Weights of a small mixture-of-experts language model, trained from scratch on English Wikipedia.
Size: 10 layers, vocabulary 8192, 43.2M parameters.
Experts: 256 experts in each of 8 layers, 32 SwiGLU neurons an expert, 4 picks a token, a softmax router.
Training: a variant of Adam for the experts, 478M tokens, 7294 steps.
Below are experts of layer 6 (counted from 0) of a mixture-of-experts language model. Rows are named router (the router's row for the expert), gate (a neuron's input weights, with its number), up (a neuron's input weights, with its number), down (a neuron's output weights, with its number) and show model dimensions 0-191. Each number is 50 + 10 x the weight over its row's rms, rounded and kept within 0 to 99.
Before each expert's rows: a language model's description of what the expert responds to; "comes after" lists some tokens at least twice as common just before its tokens as in all text. This comes from a sample of Wikipedia text that the model never trained on. Tokens count by the router's weight.

# expert 60
It responds to: First pieces of capitalized names, especially foreign films and places (Bah-rain, Ar-jun, C-armel), often right after a quote, pipe or line break.
comes after: " \"", "|", "\n", " (", "/", " L"
router:45 55 51 53 69 27 34 32 43 44 50 55 63 41 53 62 42 54 33 44 66 48 51 45 54 58 45 53 52 64 49 50 44 51 43 41 51 36 46 55 53 33 28 44 47 42 48 52 45 38 51 48 41 51 59 59 37 64 51 52 36 30 66 46 44 65 43 14 46 41 55 46 51 62 39 38 48 57 34 58 65 58 37 42 52 38 38 37 54 53 48 53 51 37 38 70 35 40 51 62 53 49 61 46 50 44 66 45 41 59 42 49 66 56 51 75 64 42 34 35 67 49 49 54 52 71 32 61 49 41 61 45 52 61 40 50 64 67 39 36 50 52 38 52 39 47 44 57 50 58 54 50 43 55 47 73 50 47 43 44 57 64 46 43 46 50 52 66 46 46 40 53 57 57 51 41 44 42 25 52 61 52 38 57 63 49 66 47 52 39 48 50
gate1:48 26 51 70 40 57 54 60 52 63 46 40 46 56 52 56 56 59 45 50 54 57 48 62 46 41 44 34 44 50 65 15 52 52 52 38 62 54 45 34 55 78 41 72 66 55 49 44 40 47 47 32 39 45 45 47 40 41 36 40 61 53 46 45 48 46 41 44 55 59 51 51 44 50 55 49 62 70 52 48 47 40 62 37 47 54 44 65 33 65 41 55 52 54 60 61 44 34 24 40 47 40 44 53 57 39 53 51 37 48 47 50 37 46 46 52 47 68 53 50 49 42 29 58 53 41 68 54 50 47 45 61 47 44 65 38 50 68 60 46 45 44 67 49 54 60 76 60 51 50 45 26 47 55 61 56 51 66 59 63 64 53 59 44 60 40 50 53 49 60 56 40 69 51 63 54 60 41 52 36 43 71 50 61 48 42 62 57 46 42 49 55
up1:44 56 43 71 48 66 34 53 57 45 42 61 52 31 52 58 41 62 24 64 44 66 57 38 53 58 59 53 46 46 49 38 58 64 62 44 68 45 57 62 47 48 53 48 56 36 39 38 45 55 55 41 52 53 63 60 44 49 55 56 57 43 44 61 63 47 35 55 71 65 61 55 59 51 53 38 53 68 43 69 46 45 77 50 44 56 45 52 47 50 47 62 63 56 42 50 46 52 64 45 63 49 50 34 48 56 65 34 47 49 53 43 56 42 48 60 45 62 36 44 51 43 67 56 42 56 60 66 49 34 61 45 55 55 59 53 68 67 40 64 48 51 60 57 44 72 54 59 45 38 39 39 48 71 41 49 39 45 59 56 73 69 36 60 51 61 59 46 41 49 44 63 58 56 42 55 38 44 41 66 61 62 40 60 46 63 42 62 52 34 40 48
down1:50 51 56 49 40 57 53 52 47 45 41 46 53 44 45 67 41 37 40 58 60 56 43 49 61 55 45 42 34 39 68 48 44 50 46 57 69 42 43 61 48 66 38 28 30 35 44 63 62 62 36 57 51 53 53 66 60 54 47 58 55 51 50 50 36 48 47 47 39 58 38 47 46 55 34 55 36 67 41 46 53 35 62 34 48 58 57 56 42 38 50 41 44 43 58 53 56 54 44 46 41 38 50 57 50 43 66 38 49 52 44 30 45 70 50 63 51 41 38 60 74 58 56 52 67 44 34 55 46 55 31 35 52 56 49 58 46 53 46 39 47 49 35 40 48 54 59 39 51 65 39 39 54 74 40 69 44 40 43 42 52 49 55 51 46 50 59 64 56 37 65 49 22 54 45 52 35 58 38 55 55 69 76 56 43 63 43 41 38 38 29 51

# expert 63
It responds to: Art starting Article or Art groups, Place of birth labels, and noun or verb pieces after the or of in geography text.
comes after: " the", "-", " of", " The", " high", " new"
router:53 66 38 26 59 32 30 50 52 59 43 38 56 48 45 67 48 52 54 53 52 53 58 50 43 54 47 59 36 59 60 59 64 46 64 51 51 43 50 44 56 50 47 43 43 47 69 60 55 44 41 69 41 47 51 64 51 47 48 62 53 42 61 43 53 42 56 57 57 39 43 62 58 51 44 44 51 45 36 54 50 57 46 61 56 45 54 55 46 44 64 44 53 39 37 41 39 44 53 50 42 22 49 44 51 68 33 63 51 58 43 66 44 64 38 62 57 44 31 44 25 51 54 62 41 63 40 41 36 49 45 32 56 56 64 32 38 56 48 48 43 53 53 56 54 49 57 48 42 39 76 55 41 57 44 61 54 46 81 53 58 58 52 37 60 43 47 62 36 48 32 51 47 56 40 38 71 38 39 70 38 57 52 28 59 61 48 61 58 45 62 54
gate0:44 57 48 44 36 39 47 42 40 62 65 52 51 41 49 58 48 54 60 44 38 43 35 46 47 67 27 41 43 39 55 31 47 46 59 59 55 57 37 43 60 40 77 38 47 66 59 63 43 44 60 46 47 38 57 34 54 41 44 60 47 63 47 32 48 49 60 52 55 65 40 35 53 47 32 58 55 51 67 53 58 35 39 56 41 44 61 52 39 52 39 44 55 45 51 50 49 49 45 54 65 53 55 72 32 32 54 36 55 43 60 45 54 48 70 35 38 30 43 49 40 69 40 46 53 45 61 39 53 59 46 35 51 56 63 54 41 55 51 37 42 41 53 59 58 54 50 51 44 31 43 59 59 57 50 52 44 44 65 51 40 50 39 48 47 40 70 36 40 45 52 48 58 47 53 67 47 38 33 48 53 63 58 33 34 46 69 29 39 64 40 39
up0:52 52 35 54 58 46 44 28 68 53 56 48 42 27 36 48 59 56 51 63 41 45 50 42 51 61 51 54 55 34 44 54 57 39 51 47 57 48 47 53 47 41 55 57 64 36 44 53 52 55 30 48 54 66 54 54 63 51 49 59 67 39 42 45 55 49 46 53 52 61 44 39 31 45 24 80 57 66 54 41 50 32 39 56 45 51 42 76 41 43 61 50 51 49 42 31 35 54 44 55 48 53 43 32 56 57 55 49 57 34 56 54 50 51 59 37 41 30 42 48 45 62 38 55 65 40 58 35 44 56 40 51 44 66 49 48 62 43 30 52 35 45 43 39 52 50 54 47 61 53 57 57 46 70 63 62 47 60 64 66 50 48 22 50 49 50 45 47 31 51 64 44 41 59 50 62 51 37 55 57 43 73 56 70 51 56 40 56 42 46 38 51
down0:45 54 53 37 36 55 51 42 66 48 49 46 45 45 39 79 58 60 36 56 37 27 18 55 55 50 59 44 45 50 45 49 37 42 52 79 44 53 69 44 49 58 53 54 68 65 45 59 38 56 36 73 35 43 51 62 56 37 42 44 53 58 52 55 41 47 41 46 39 44 57 31 53 52 43 62 45 33 52 43 43 53 66 56 49 50 50 66 45 37 44 46 54 39 50 44 42 54 56 43 57 39 51 48 66 55 60 44 54 57 58 44 48 62 42 32 60 42 42 54 52 64 46 64 53 69 45 35 52 40 42 57 32 57 57 50 58 62 51 74 50 71 36 43 47 46 48 56 61 51 41 57 45 57 53 55 54 44 60 65 54 45 53 37 48 54 59 32 55 56 51 37 70 52 46 56 52 56 41 37 74 62 50 30 42 49 47 35 47 63 53 52

# expert 46
It responds to: Dashes opening list items or date entries in people lists, opening parentheses after names, and pieces like uro in neurosurgeon.
comes after: "\n", " Born", " ne", "O", "\n ", " Win"
router:62 67 61 49 52 45 46 47 50 49 39 53 44 51 58 63 43 61 37 72 64 47 58 30 48 51 47 54 48 55 60 55 76 51 44 60 51 51 26 65 45 55 35 59 44 49 82 59 59 46 39 64 50 54 50 56 73 37 42 37 59 28 59 42 39 64 53 30 60 28 50 59 50 58 49 35 49 32 52 48 48 59 40 51 45 51 44 59 65 39 39 26 44 62 35 51 52 44 55 46 46 25 29 32 38 62 43 63 52 66 44 51 50 68 40 51 48 54 37 38 52 60 43 58 59 57 54 65 50 53 41 39 56 43 58 51 54 56 61 61 47 52 58 54 60 48 43 52 56 55 52 57 41 44 59 66 46 58 60 47 52 50 63 43 43 53 49 45 51 48 48 62 46 37 51 56 32 54 50 54 61 31 52 47 42 60 42 40 39 41 43 40
gate1:60 41 48 69 64 59 44 55 48 60 37 48 44 47 61 53 51 66 45 51 49 50 52 66 54 34 47 48 49 55 49 33 46 20 53 30 68 54 43 54 55 71 46 56 51 49 44 31 58 57 51 58 43 53 43 44 36 34 31 51 70 58 34 57 42 40 55 58 61 48 52 61 59 40 45 50 54 48 40 64 44 49 42 21 43 55 52 75 57 53 58 45 43 70 59 62 38 46 38 52 40 37 44 58 51 46 57 48 74 42 44 45 37 54 42 63 52 54 48 35 56 40 39 77 63 42 35 48 54 43 47 41 58 43 59 32 37 58 42 45 47 46 55 42 44 43 58 62 43 53 49 53 39 48 57 40 39 58 32 61 67 51 55 37 55 35 52 46 57 54 50 51 70 39 68 48 58 54 53 44 34 62 48 60 56 47 64 51 59 53 51 61
up1:40 52 74 66 48 72 44 52 67 49 35 69 47 25 57 48 39 46 51 61 43 58 63 54 57 53 59 68 52 50 35 67 56 44 65 47 48 42 54 58 51 43 57 48 60 51 40 54 37 54 58 54 42 39 61 46 53 50 35 56 52 46 42 71 63 50 40 52 47 70 55 45 44 44 56 51 59 51 45 59 39 61 63 26 47 36 59 48 39 44 60 49 38 51 48 45 38 60 65 58 51 41 56 44 49 63 53 30 55 39 60 36 54 54 71 43 50 57 44 54 48 43 66 57 47 56 40 56 64 40 54 39 59 57 50 47 42 51 42 54 50 39 52 64 24 52 38 45 44 62 49 34 49 69 43 30 55 42 64 34 56 74 41 55 53 57 46 54 52 32 48 59 56 69 58 57 41 59 56 64 55 55 28 53 61 40 34 52 43 51 39 42
down1:46 57 62 61 48 33 52 65 56 57 56 49 53 42 24 68 51 29 44 59 59 40 52 64 47 56 49 32 52 49 62 35 39 61 43 46 78 49 59 57 49 47 51 50 35 47 47 59 49 42 54 57 50 41 68 57 57 66 41 50 62 51 43 48 35 42 39 39 47 46 35 37 56 54 58 60 45 57 51 43 52 39 33 55 45 58 55 46 64 31 68 61 54 54 41 65 56 58 48 35 60 53 40 49 43 70 56 48 72 38 61 39 47 48 75 36 38 54 54 65 72 49 64 50 61 55 40 36 47 45 43 47 54 52 48 69 56 46 38 41 53 41 56 51 45 63 51 63 44 64 49 44 54 61 47 43 40 69 42 55 48 46 60 55 52 61 55 48 56 40 60 32 25 57 42 62 45 42 48 55 49 62 62 54 51 49 33 66 58 59 42 52

# expert 38
It responds to: have, had, has and having as main verbs, often after to, as in to have books, trying to have him; also the and this.
comes after: " to", " |", " in", " of", " on", " he"
router:37 58 55 40 63 39 34 25 40 51 56 58 68 40 54 46 41 60 57 62 61 50 54 49 36 69 53 52 56 63 56 46 58 34 51 53 34 51 55 51 48 53 45 56 41 54 43 47 53 33 58 66 47 56 54 66 53 35 56 49 28 27 54 37 37 48 54 55 40 38 51 55 50 45 47 66 47 46 54 53 55 74 49 46 37 42 56 58 44 13 46 41 52 44 45 54 50 29 57 63 48 52 39 44 56 59 45 63 31 56 57 54 48 62 53 56 53 48 47 36 74 66 44 60 49 47 42 65 44 49 23 48 45 43 55 54 63 46 54 44 52 72 67 49 35 34 51 49 63 46 49 42 38 46 45 45 51 38 62 54 37 51 60 31 52 61 49 54 47 42 47 51 42 59 46 56 35 47 60 49 65 53 62 63 51 64 36 44 64 41 59 56
gate1:48 34 45 71 49 61 64 49 44 70 56 49 38 63 44 55 53 65 53 37 51 52 44 84 57 43 36 34 41 48 61 29 48 43 50 34 58 52 53 53 45 79 43 57 61 48 35 41 50 39 43 31 46 44 37 51 35 33 35 42 58 55 49 61 60 49 54 61 65 54 52 56 60 60 58 43 66 44 43 46 46 43 39 49 65 54 67 62 49 62 43 56 52 64 60 62 29 43 36 45 48 52 51 75 51 49 41 39 58 45 51 63 49 55 41 61 59 60 35 45 31 35 33 72 61 31 51 43 57 39 49 43 44 42 51 46 59 41 40 39 53 48 59 52 59 54 59 58 50 52 60 37 43 48 49 40 50 59 40 50 67 55 53 45 52 48 62 48 56 42 53 50 60 44 65 53 59 46 43 43 37 66 49 54 62 50 56 64 41 58 39 58
up1:33 72 50 55 43 57 53 53 52 55 36 56 55 35 49 41 53 56 53 57 58 52 53 53 44 62 45 63 51 50 60 53 77 41 66 24 53 46 46 57 60 49 48 51 56 37 47 40 41 60 55 53 70 41 66 53 59 38 57 55 39 41 46 59 64 64 46 65 58 59 71 55 42 51 43 58 41 59 49 50 49 49 44 57 54 58 52 61 43 37 44 42 56 39 72 48 47 57 59 49 63 57 50 37 40 69 59 43 59 53 56 36 49 57 52 52 51 53 42 50 45 59 64 51 26 56 52 61 57 48 55 30 46 58 48 37 69 57 44 59 47 42 55 64 38 70 26 56 45 47 45 38 38 77 54 46 62 62 67 42 65 74 45 55 48 48 48 56 47 47 42 68 60 58 41 66 40 36 42 51 44 44 41 64 52 54 49 43 53 30 40 63
down1:58 64 60 45 57 61 65 50 58 64 50 55 46 44 47 56 54 42 56 76 62 54 44 47 56 55 54 37 43 44 70 39 32 44 42 65 58 38 58 43 50 60 52 44 62 49 40 61 63 55 42 70 53 33 59 65 42 55 43 45 55 54 53 52 30 61 44 53 45 44 41 52 42 46 36 57 35 63 50 48 36 30 60 47 50 47 59 46 50 43 71 66 30 38 40 53 63 53 49 42 46 41 43 47 44 60 48 52 48 57 70 45 43 56 60 42 43 35 35 67 75 50 46 36 54 49 39 42 63 67 39 45 49 53 48 55 54 39 31 52 52 57 56 55 48 43 57 61 48 55 55 56 56 76 34 55 55 47 38 51 33 39 47 55 44 60 32 47 61 40 59 33 26 52 43 42 37 38 47 43 47 64 61 42 63 60 44 44 51 69 42 57

# expert 36
It responds to: Second pieces completing words (rem-atch, hel-ps, over-view) and header words like Best, Team, Director in award tables and section titles.
comes after: "-", ".", "°", " rem", " M", "=="
router:62 55 45 57 50 50 34 46 67 42 43 42 55 42 51 37 48 62 39 69 48 39 50 46 61 44 56 58 47 60 43 48 51 45 36 40 44 41 50 60 56 47 35 38 50 44 52 48 46 40 42 69 47 58 52 49 44 41 56 54 59 56 62 49 33 61 45 35 47 38 51 73 54 64 55 62 53 40 40 64 44 69 49 46 29 39 52 42 45 47 47 33 58 46 42 55 59 50 51 57 32 43 53 49 69 59 54 79 40 54 43 50 49 53 38 47 42 34 53 60 62 56 48 64 50 69 48 60 55 43 51 51 54 38 45 43 62 44 60 45 48 68 83 59 32 31 74 45 58 39 68 55 45 42 64 57 47 49 50 47 48 56 56 56 51 68 53 49 44 26 21 38 54 55 37 40 43 42 41 49 44 39 44 45 57 54 51 56 63 35 51 40
gate1:60 27 54 69 56 53 54 44 60 55 66 35 50 56 54 33 56 56 40 50 51 38 53 58 68 47 50 35 49 41 68 28 38 49 56 44 72 63 44 41 40 58 44 58 60 44 51 39 51 52 48 43 45 47 32 44 49 38 56 41 68 48 40 46 69 63 65 51 58 61 45 53 46 30 54 34 58 47 41 37 49 48 30 46 47 42 45 75 51 62 53 49 59 59 59 67 44 49 54 42 41 40 47 59 57 56 46 32 69 53 48 49 53 53 45 59 37 59 50 41 66 46 28 63 59 35 44 38 62 37 55 48 41 39 64 51 45 46 51 44 54 54 53 50 51 44 69 57 39 55 35 29 38 61 42 53 43 53 33 66 70 38 61 46 69 44 61 49 57 46 49 62 54 53 51 57 58 42 56 42 41 56 47 62 57 47 66 50 46 67 51 63
up1:64 67 61 56 39 58 51 67 55 45 31 46 58 42 41 38 66 58 42 58 52 58 67 57 60 56 52 58 61 47 43 64 56 46 75 47 60 64 49 64 44 47 41 50 54 55 45 41 41 61 44 59 64 27 65 64 51 41 54 52 55 60 44 63 75 51 59 44 38 59 54 61 49 45 36 35 47 49 51 63 39 67 64 48 49 53 44 58 35 43 44 54 61 55 53 59 51 49 66 41 60 29 39 29 45 66 67 45 48 50 55 50 67 47 55 44 53 57 55 54 53 31 53 44 38 76 51 53 61 54 50 41 57 38 41 68 60 54 50 46 41 57 37 58 34 45 58 62 54 36 30 55 50 72 45 35 41 58 67 50 57 49 37 57 60 63 57 41 43 55 42 49 66 59 43 64 44 54 51 56 47 48 50 60 46 43 40 64 45 53 41 61
down1:45 58 60 41 54 50 65 76 68 45 49 37 35 54 45 77 51 31 44 59 44 60 44 58 55 49 63 43 41 55 69 38 54 61 39 54 80 28 48 56 52 63 32 61 54 46 54 70 54 42 49 63 55 53 49 44 54 46 57 43 43 59 35 58 37 38 43 54 45 49 39 37 46 42 47 56 37 56 45 59 61 36 49 49 44 48 77 47 54 50 57 70 47 41 29 62 55 44 42 33 53 52 43 40 48 51 53 40 71 40 41 38 42 60 70 43 52 55 36 39 60 59 46 37 49 39 39 54 50 67 47 50 63 53 65 59 57 50 49 60 47 56 49 36 34 49 53 54 28 53 63 59 47 56 48 46 51 51 53 49 45 53 50 49 45 51 47 67 58 52 57 32 43 46 35 58 52 59 52 44 53 59 60 64 44 69 41 39 62 66 56 49

# expert 42
It responds to: Adjectives such as other, European, Chinese, National, century after the, and nationality suffixes (Leban-ese), plus romanized in place-name notes.
comes after: " the", "th", " (", "st", " there", " There"
router:37 51 62 63 61 49 45 39 56 64 51 47 55 36 48 63 46 41 45 45 50 37 54 36 28 40 47 41 46 58 69 59 45 49 44 39 50 40 53 44 45 65 50 36 45 41 41 55 56 64 57 76 57 51 54 57 54 46 71 55 40 45 46 37 44 46 52 32 30 34 53 52 60 68 47 55 40 46 40 54 68 53 39 25 48 55 61 63 58 45 61 37 37 38 41 54 42 54 65 54 61 36 42 42 46 64 51 39 48 54 46 69 40 52 52 54 63 51 36 27 49 65 51 60 37 66 65 56 42 40 32 45 56 50 48 51 61 59 48 48 30 55 63 48 32 51 60 60 47 50 30 55 41 41 61 82 48 54 45 50 44 46 59 51 47 58 46 54 36 48 35 50 47 41 46 53 33 47 46 49 47 54 63 70 45 57 48 49 66 46 45 42
gate1:54 37 49 72 52 58 59 74 60 68 59 46 35 47 39 64 65 59 60 31 60 61 46 55 61 23 45 42 43 40 60 29 37 31 48 44 75 69 58 44 51 69 54 55 54 49 35 45 46 40 49 54 57 43 48 48 41 33 40 38 62 50 38 54 58 36 48 41 53 56 46 60 53 59 44 51 51 46 54 58 48 39 45 31 48 45 61 70 42 40 41 52 53 64 41 62 46 47 49 45 31 48 40 62 49 37 38 43 52 50 57 54 47 53 51 39 37 53 47 40 51 39 39 71 68 37 56 51 56 41 49 38 48 61 62 47 55 44 66 51 45 37 53 47 51 57 53 69 54 55 39 40 41 42 55 43 45 55 41 60 67 72 58 49 39 53 66 57 41 45 53 60 50 35 50 57 55 32 48 43 37 71 54 51 50 52 65 49 41 60 47 59
up1:57 68 47 45 42 66 46 61 60 58 23 56 57 42 43 43 61 61 48 63 59 64 46 28 56 55 54 62 34 35 50 53 51 52 58 41 52 37 55 59 45 38 59 57 47 43 43 52 48 62 52 48 62 34 53 52 58 45 54 59 39 50 49 73 65 47 44 62 49 51 58 53 52 51 51 46 52 47 44 44 51 50 51 62 58 45 51 61 55 29 47 42 47 52 67 48 47 61 58 46 42 43 40 46 51 71 60 32 65 37 48 53 66 51 49 51 53 49 35 45 40 45 64 60 50 68 45 61 58 34 57 48 45 63 57 45 59 48 63 58 48 49 44 39 47 51 26 58 38 49 31 44 53 72 50 39 42 57 74 41 70 67 30 35 49 63 47 54 57 62 53 55 60 49 36 48 51 57 41 61 52 58 36 57 52 40 59 78 44 55 22 57
down1:48 63 59 45 55 53 52 55 45 58 38 47 53 51 43 73 34 30 45 62 58 56 45 44 72 57 41 48 49 49 66 53 37 58 35 59 69 47 55 53 52 59 49 47 43 48 59 67 51 57 59 66 29 53 57 70 51 58 47 41 50 57 46 44 37 45 30 59 37 50 53 54 63 52 37 45 43 60 45 48 49 42 49 44 57 50 62 44 63 50 64 43 47 41 51 56 52 54 41 39 45 57 52 56 62 72 50 52 60 45 64 39 43 41 55 47 46 46 34 61 88 57 48 55 45 34 28 43 40 59 45 49 56 54 53 55 54 29 55 41 66 44 36 48 35 37 59 58 41 63 49 51 55 75 44 62 40 39 32 37 49 44 52 63 37 52 46 41 55 56 56 34 43 44 41 52 37 50 45 43 63 57 70 69 50 61 54 49 37 53 43 67

# expert 20
It responds to: Colons splitting article or book titles from subtitles in bibliographies, table pipes, line breaks in lists, and capitals after al- or non- in Arabic names.
comes after: " ", " \"", "-", " (", "a", "i"
router:36 74 64 43 56 41 49 40 72 60 43 42 62 56 50 56 40 48 37 47 66 45 54 46 57 46 40 58 58 59 56 48 56 61 43 59 72 51 41 60 59 67 31 35 40 50 57 47 59 54 60 54 46 67 50 49 48 51 56 67 49 57 49 50 65 45 43 26 51 43 45 45 65 62 53 43 50 41 30 49 60 41 43 55 47 41 34 52 45 54 49 43 61 54 50 49 54 57 64 63 48 43 43 34 59 59 44 75 35 51 40 57 33 51 55 61 55 59 58 46 48 57 51 35 63 50 47 58 62 42 49 44 40 57 58 63 65 54 53 63 51 54 52 55 35 42 58 44 43 58 48 44 31 44 50 63 28 49 57 52 53 71 58 46 57 48 67 59 48 48 42 49 43 53 63 46 40 32 43 52 68 63 58 27 44 58 70 51 60 30 25 46
gate1:53 34 52 80 36 47 55 53 56 42 56 44 53 67 62 58 58 54 61 44 59 57 54 66 38 39 41 40 48 51 69 21 35 48 50 52 55 57 48 46 51 70 36 70 52 54 34 41 43 47 54 31 50 45 46 49 39 30 43 37 51 69 33 50 52 48 40 43 71 65 56 55 55 47 42 53 52 50 39 49 47 46 44 56 59 51 48 79 47 41 50 56 50 51 65 45 53 38 43 46 26 47 50 49 46 53 40 34 50 48 48 48 37 45 53 63 44 55 60 44 24 43 43 60 61 43 42 41 61 51 73 51 54 47 61 49 44 40 65 39 64 48 54 43 50 59 58 53 51 56 57 54 40 54 61 37 42 78 37 65 60 51 55 36 49 46 60 62 61 52 57 56 60 47 63 58 54 39 47 39 53 68 51 69 36 50 53 48 50 52 40 57
up1:32 59 67 62 29 66 23 61 47 57 33 57 45 37 62 43 42 67 36 64 52 72 47 47 58 62 50 49 34 49 43 49 66 54 66 31 46 54 43 67 47 45 55 49 53 48 51 43 46 56 56 66 55 37 67 62 53 48 53 52 61 42 50 62 61 44 58 47 47 53 57 58 62 50 42 48 49 44 46 55 54 46 56 40 49 45 47 60 42 33 51 48 53 52 69 54 46 64 60 48 56 38 44 44 44 67 58 40 66 50 65 52 72 46 54 43 41 49 22 44 52 29 67 59 37 55 44 56 52 55 58 37 65 72 56 39 58 57 38 61 43 44 58 48 46 46 32 58 47 57 37 51 48 70 42 35 41 40 69 56 64 54 48 69 55 55 50 41 48 57 48 70 58 45 49 54 52 45 34 58 40 54 50 43 48 42 47 63 40 43 51 57
down1:30 43 52 42 45 57 47 63 40 71 60 62 47 36 37 48 42 53 53 62 34 56 63 44 57 62 53 37 52 46 53 55 45 38 58 48 46 54 65 51 55 59 52 45 56 46 46 60 46 66 42 63 56 50 44 62 58 66 29 52 59 47 61 66 37 54 45 43 60 34 39 35 47 31 48 64 47 35 50 53 56 37 46 25 62 57 31 38 34 35 62 59 54 51 45 51 33 37 51 42 43 43 59 62 61 57 44 41 63 43 64 42 25 57 64 45 32 41 59 53 70 37 47 49 52 52 52 48 44 52 45 43 49 56 43 58 64 55 27 40 48 48 47 46 54 45 43 42 55 52 40 49 37 70 66 43 51 37 49 54 30 47 55 55 52 51 45 60 62 35 68 37 47 42 31 58 53 49 54 52 56 69 63 61 47 41 45 46 35 58 47 46

# expert 58
It responds to: Four-digit years after dashes, months or born, as in 2018–2021, born 1989, Died: 11 December 2019, and nearby table pipes.
comes after: ",", "–", " May", " (", "born", " January"
router:52 52 59 45 55 52 44 38 56 61 55 59 63 43 57 45 50 44 46 69 41 54 54 33 38 47 52 54 46 54 66 61 40 59 36 53 56 46 46 63 57 54 37 27 55 47 44 47 74 54 59 61 47 61 49 47 69 35 53 61 37 53 56 44 39 49 50 44 44 42 50 51 55 53 53 55 55 52 55 68 53 55 41 45 52 34 46 54 48 62 51 52 60 45 39 43 65 40 60 81 49 39 54 55 54 64 48 49 49 56 49 54 52 61 50 44 51 44 46 46 51 60 67 55 52 64 06 52 41 45 64 35 55 54 58 55 65 69 43 45 47 64 49 67 36 41 55 51 67 50 46 58 66 53 46 49 53 46 46 46 36 68 54 46 64 73 70 48 53 58 24 41 43 38 53 30 40 51 48 57 53 43 36 40 50 60 54 56 54 59 43 24
gate0:52 63 43 44 40 27 53 51 49 52 53 46 59 50 40 46 37 53 47 40 46 42 43 66 33 58 25 46 38 42 39 37 58 41 53 69 55 52 52 51 42 53 71 51 39 59 56 51 31 58 61 39 44 50 50 35 65 43 51 55 40 67 59 29 54 51 59 52 45 65 44 50 53 65 44 68 56 62 57 55 41 48 37 43 49 39 46 40 58 62 35 49 44 58 46 55 45 44 47 53 46 50 46 49 35 47 53 46 50 55 44 40 48 37 73 46 44 41 47 45 42 55 46 30 54 61 55 39 65 64 37 45 39 64 70 52 14 55 61 53 53 44 66 54 44 56 47 68 41 40 52 66 54 57 55 43 53 43 64 67 54 51 39 38 47 44 76 35 46 44 55 28 44 36 47 50 45 29 40 49 54 65 40 40 55 51 49 43 56 52 38 47
up0:74 49 43 51 68 57 41 41 60 34 45 58 42 39 46 54 49 61 54 58 41 57 71 47 35 39 57 47 35 31 39 57 56 45 44 50 60 48 41 66 47 53 56 39 58 46 45 59 57 57 36 43 38 59 56 60 67 52 54 48 63 32 36 62 77 58 41 35 59 63 37 67 43 60 38 60 50 60 32 41 43 43 32 47 51 45 46 42 32 47 41 45 53 51 41 50 47 54 46 58 44 42 38 43 46 56 59 35 51 38 39 57 61 48 53 46 46 34 47 45 39 62 49 57 48 48 65 38 53 40 43 48 41 68 59 49 59 45 38 51 41 44 60 53 52 50 44 50 56 55 33 62 69 60 76 60 54 68 72 64 37 51 38 52 50 49 56 43 40 56 47 37 34 55 42 54 62 34 66 44 59 50 54 61 46 62 33 63 56 45 45 49
down0:51 29 53 41 47 26 53 60 57 45 43 45 39 51 47 65 74 44 44 41 50 33 28 59 36 50 31 41 47 51 46 33 62 55 54 55 39 38 62 52 51 47 46 67 61 54 41 56 43 61 21 61 26 65 52 79 39 60 44 63 46 59 48 61 36 47 57 60 35 28 56 43 66 40 52 75 62 43 47 45 47 56 51 56 47 47 58 52 46 53 47 50 46 43 49 57 42 64 49 60 43 46 62 48 57 63 50 54 53 51 53 57 60 48 46 50 55 24 56 50 55 58 51 53 45 59 61 40 56 39 58 42 50 49 57 62 29 58 68 72 53 61 38 38 58 56 34 58 56 53 25 44 52 38 49 52 40 40 57 51 58 50 48 35 54 54 45 41 41 60 51 53 63 62 53 60 52 48 42 56 57 50 52 37 41 58 41 42 61 52 55 42